From a checkpoint of a small mixture-of-experts model trained on Wikipedia: vocabulary 32768.
Below are experts of layer 2 (counted from 0) of a mixture-of-experts language model. Rows are named gate (a neuron's input weights, with its number), up (a neuron's input weights, with its number) and show model dimensions 128-255. Each number is 50 + 15 x the weight over its row's rms, rounded and kept within 0 to 99.
Before each expert's rows: a language model's description of what the expert responds to; "comes after" lists some tokens at least twice as common just before its tokens as in all text. This comes from a sample of Wikipedia text that the model never trained on. Tokens count by the router's weight.

# expert 3
Sports results, table cells. Auxiliaries had, have, has and also, won or win in sports and career text, plus cells, dashes and numbers in stats tables.
comes after: " |", "–", "|", ";", " 0", " He"
gate0:62 63 23 71 70 39 44 57 20 59 36 63 56 33 42 85 69 40 54 19 64 84 25 37 38 38 42 53 72 78 58 46 38 62 13 42 21 65 67 65 48 35 57 52 66 71 46 52 28 68 46 36 27 49 63 38 62 37 43 69 48 96 66 48 61 17 69 66 28 87 61 49 48 65 65 62 45 46 65 59 57 59 28 59 42 64 40 46 34 50 34 41 59 53 58 05 62 55 48 54 29 49 36 43 67 44 39 54 64 45 57 30 44 59 46 63 52 37 68 57 41 36 46 34 42 29 47 41
up0:39 60 34 29 56 80 71 69 60 30 59 60 56 65 47 64 74 73 46 44 39 65 44 49 57 65 50 40 50 49 53 68 56 25 57 67 33 58 47 56 32 44 32 23 38 30 74 70 40 33 50 51 16 45 55 49 42 62 65 45 52 54 42 51 63 34 64 57 27 31 44 50 38 43 72 54 86 23 65 49 43 32 52 56 48 70 73 60 30 44 28 54 45 53 58 54 53 48 36 65 34 43 49 52 54 78 32 52 56 59 71 77 64 47 12 59 70 82 64 49 46 33 37 91 50 19 42 73
gate1:19 97 36 49 48 59 68 57 71 53 61 45 63 33 34 70 72 51 40 46 51 63 53 33 32 66 78 39 24 54 35 58 48 50 55 42 45 32 37 30 35 24 40 39 35 60 28 37 36 55 40 46 33 77 79 75 50 48 42 59 29 46 61 48 39 35 39 78 38 23 40 76 37 23 62 56 61 41 52 48 45 60 53 50 54 68 53 40 53 61 50 20 60 61 78 18 54 66 45 69 42 53 35 58 61 20 72 53 61 42 34 62 21 43 48 66 68 72 62 63 46 75 32 51 21 65 27 40
up1:46 60 58 50 59 55 56 37 21 38 46 46 20 56 66 50 41 49 61 37 53 51 44 62 75 62 48 54 46 53 87 45 42 66 42 63 29 39 63 36 39 72 57 62 62 41 70 84 37 49 60 57 51 51 41 46 48 54 55 35 54 63 55 75 46 62 56 62 34 52 56 23 44 58 34 62 58 38 19 66 52 66 40 72 46 39 31 62 43 54 47 31 36 60 60 63 46 51 54 49 50 53 24 44 54 53 35 45 57 50 63 52 37 73 55 64 39 17 37 36 44 41 52 42 41 51 51 08
gate2:27 59 59 58 42 62 26 54 68 60 66 58 60 65 45 67 64 53 29 42 57 49 56 08 51 56 39 59 43 63 31 57 31 47 06 31 59 37 50 53 26 64 44 48 40 67 65 53 23 45 64 65 50 40 47 46 36 71 52 56 37 42 58 36 20 37 35 44 35 88 54 34 37 43 30 73 37 12 59 45 55 36 36 57 64 46 66 67 69 57 53 44 60 43 57 45 51 80 43 51 42 46 46 57 81 33 57 54 81 62 55 51 67 52 28 68 54 58 57 66 59 42 49 79 78 19 35 81
up2:27 58 34 51 63 35 41 55 44 61 55 49 20 29 29 56 48 72 45 49 54 55 50 52 58 62 65 73 49 43 56 58 62 29 72 57 74 49 68 60 36 69 59 71 55 52 25 34 58 47 47 60 32 30 47 85 74 41 59 50 44 57 13 45 40 53 48 22 69 33 56 42 48 51 66 66 37 35 55 50 78 35 51 45 54 57 58 39 63 64 34 58 62 44 45 45 42 47 39 48 50 54 36 46 37 48 68 32 51 38 35 46 59 45 57 15 33 65 25 46 37 62 39 62 59 66 53 39

# expert 12
Prepositions and dates. Prepositions opening phrases or sentences, especially before dates, such as In 2016, On 29 March, to, with, and numerals in table cells.
comes after: " |", "|", ":", ";", "°", " on"
gate0:42 54 45 61 05 53 24 48 37 23 79 34 59 65 39 86 55 63 49 53 58 46 94 42 58 47 56 56 63 39 52 63 36 58 45 61 62 30 41 54 46 52 58 33 51 69 68 61 79 29 61 79 70 55 67 31 41 31 35 75 52 32 46 53 50 42 61 48 47 73 19 41 42 54 59 61 56 66 48 69 41 34 55 41 50 30 74 45 58 67 52 49 35 79 46 30 65 42 44 54 37 46 55 18 41 40 34 68 51 54 62 30 54 48 38 58 56 43 27 32 56 54 38 54 35 48 57 38
up0:51 35 29 69 28 49 48 48 58 43 61 55 32 54 62 61 52 28 76 45 43 50 58 43 49 62 35 41 46 50 33 24 62 50 48 36 29 40 42 54 80 49 50 59 78 48 36 55 47 49 56 44 43 42 45 40 68 62 61 42 16 18 48 53 74 60 65 34 54 25 59 34 46 39 40 58 55 73 40 52 42 43 58 75 30 36 35 49 45 32 35 62 38 57 41 76 59 04 64 66 46 45 49 20 28 49 36 42 73 44 59 38 47 20 66 50 43 46 33 39 05 51 72 43 47 55 40 47
gate1:37 72 57 40 50 58 35 52 48 77 35 65 70 53 66 33 20 75 64 92 51 51 81 32 78 61 51 74 45 48 62 50 63 36 73 41 57 46 64 20 68 40 38 74 66 49 25 33 63 40 37 62 84 47 41 60 47 18 39 38 40 47 51 23 56 37 55 42 45 30 70 52 57 63 57 70 48 40 47 51 61 63 53 37 23 41 44 49 56 56 53 63 50 84 79 40 77 49 27 51 32 44 56 62 47 67 57 33 53 40 57 36 62 53 62 60 74 51 48 46 58 43 51 47 50 45 77 26
up1:71 65 42 45 33 41 47 40 56 53 22 59 31 65 54 13 67 59 42 22 56 71 42 57 47 37 45 43 70 63 60 32 70 27 38 50 76 27 51 57 29 45 53 30 55 32 42 71 63 33 50 67 42 79 30 69 52 62 40 55 70 49 55 64 82 57 42 56 58 63 60 36 45 52 52 46 27 32 62 52 47 43 53 67 72 56 71 50 18 56 25 56 31 62 48 39 61 48 56 43 55 43 33 32 69 53 19 42 29 36 53 25 47 54 42 63 35 18 61 58 61 61 32 43 33 40 44 75
gate2:42 56 62 60 44 54 39 22 45 45 68 34 52 47 42 82 66 42 53 45 75 42 53 38 48 80 49 56 47 41 79 70 62 71 43 37 34 75 53 26 47 32 69 52 53 45 43 39 53 54 45 57 39 58 60 47 59 56 65 50 46 52 28 71 54 50 86 64 73 59 37 36 39 45 53 53 49 41 44 28 58 43 60 48 56 39 49 35 44 54 66 30 35 71 35 47 33 51 29 56 78 45 83 52 48 68 52 49 42 69 33 64 35 49 54 33 36 39 59 52 29 68 52 65 23 38 26 29
up2:51 74 42 57 61 56 49 77 63 19 42 47 78 00 52 66 50 38 45 56 55 45 36 57 59 47 36 46 39 43 60 23 49 55 70 67 27 43 47 26 34 31 30 71 35 61 33 43 44 69 57 30 15 40 28 64 37 46 70 58 32 43 58 54 44 40 20 44 59 52 43 37 40 57 54 57 40 68 63 73 59 23 47 53 20 45 52 35 46 43 50 42 57 44 72 41 67 67 22 37 66 18 31 41 26 22 59 67 66 66 32 58 61 78 81 50 77 75 31 76 39 31 39 70 36 46 52 45

# expert 1
Abstract nouns after determiners. Nouns and noun-like words right after the, a or his and before of or to, such as part, line, resulted, according, face.
comes after: " the", " a", " The", "'s", " his", "The"
gate0:38 58 37 78 55 58 55 36 30 49 94 56 36 63 71 46 55 55 55 40 29 51 54 47 57 38 73 52 50 23 62 36 27 36 57 43 57 64 53 63 45 37 31 64 57 58 76 49 61 24 60 39 82 39 38 27 47 50 19 47 48 39 54 55 59 83 19 43 29 46 53 42 27 50 56 65 72 44 97 24 43 48 31 62 54 60 60 85 68 23 64 65 48 44 54 53 55 53 42 58 49 57 47 66 60 42 36 56 46 87 67 62 52 61 53 44 48 44 60 53 53 46 31 61 70 83 44 23
up0:32 63 44 45 54 47 41 43 53 48 39 45 45 66 51 49 37 50 57 37 50 61 48 62 44 52 58 39 61 64 56 54 45 80 60 42 58 50 33 77 39 39 59 67 59 38 39 43 67 71 51 87 43 19 69 66 35 38 43 88 34 55 21 50 64 25 51 53 42 54 67 49 61 62 72 34 65 50 45 56 52 38 47 57 45 21 70 23 44 61 67 45 60 41 30 57 53 30 64 61 24 04 37 34 39 65 68 67 63 67 61 50 57 53 31 77 66 56 62 18 54 43 64 74 42 45 66 53
gate1:42 36 36 30 49 59 31 34 64 30 38 31 50 43 58 47 89 49 58 47 56 48 58 67 51 22 37 50 47 73 51 60 59 50 23 57 74 35 48 45 42 53 70 44 29 52 52 41 36 27 30 73 57 73 16 50 37 49 38 21 31 36 56 33 51 46 77 39 42 29 12 45 54 53 14 67 51 28 35 60 39 56 48 57 50 58 49 86 45 64 47 39 33 57 64 73 62 54 76 51 33 43 63 33 32 46 53 30 40 57 36 83 69 60 48 41 31 78 66 54 71 72 42 66 68 67 67 60
up1:73 36 60 42 61 66 44 35 70 72 41 80 46 06 47 47 28 45 32 80 31 35 54 61 59 31 32 55 46 52 37 58 64 59 36 50 54 43 49 51 47 78 37 24 74 20 45 81 33 47 59 50 38 39 48 35 67 29 40 14 52 46 50 59 45 62 62 45 69 60 67 33 43 65 55 10 50 44 63 54 46 66 65 70 74 55 60 65 69 36 35 32 44 21 69 40 29 54 50 16 45 48 50 74 55 33 75 42 28 43 30 53 70 35 46 46 42 40 54 41 38 44 43 44 79 67 33 62
gate2:24 47 42 51 49 56 57 65 34 48 69 53 70 49 31 50 59 54 56 56 35 53 71 37 51 45 53 31 65 09 59 53 57 63 52 64 37 79 65 39 53 46 51 77 34 55 44 55 44 32 53 50 41 57 44 69 41 27 32 51 52 46 77 42 47 67 26 39 76 44 03 30 39 34 59 50 56 26 33 43 55 48 39 35 34 31 74 56 58 32 44 64 68 26 39 46 54 31 47 52 54 68 57 67 57 55 64 31 50 70 48 51 26 35 47 49 75 41 55 43 30 58 42 44 57 58 62 58
up2:43 46 28 72 55 71 76 68 41 67 62 83 49 65 75 53 55 23 63 66 51 50 62 43 20 45 69 52 66 27 30 63 53 35 50 65 36 41 64 42 61 77 59 38 50 36 42 39 28 66 85 58 50 58 83 32 45 57 24 46 42 29 32 52 57 67 68 56 37 53 46 56 34 69 58 53 46 69 47 44 59 32 45 58 55 64 76 45 50 32 49 51 33 57 62 65 23 36 40 39 33 07 45 62 27 67 47 76 19 69 47 78 45 37 70 45 79 30 50 39 63 44 39 56 42 46 40 58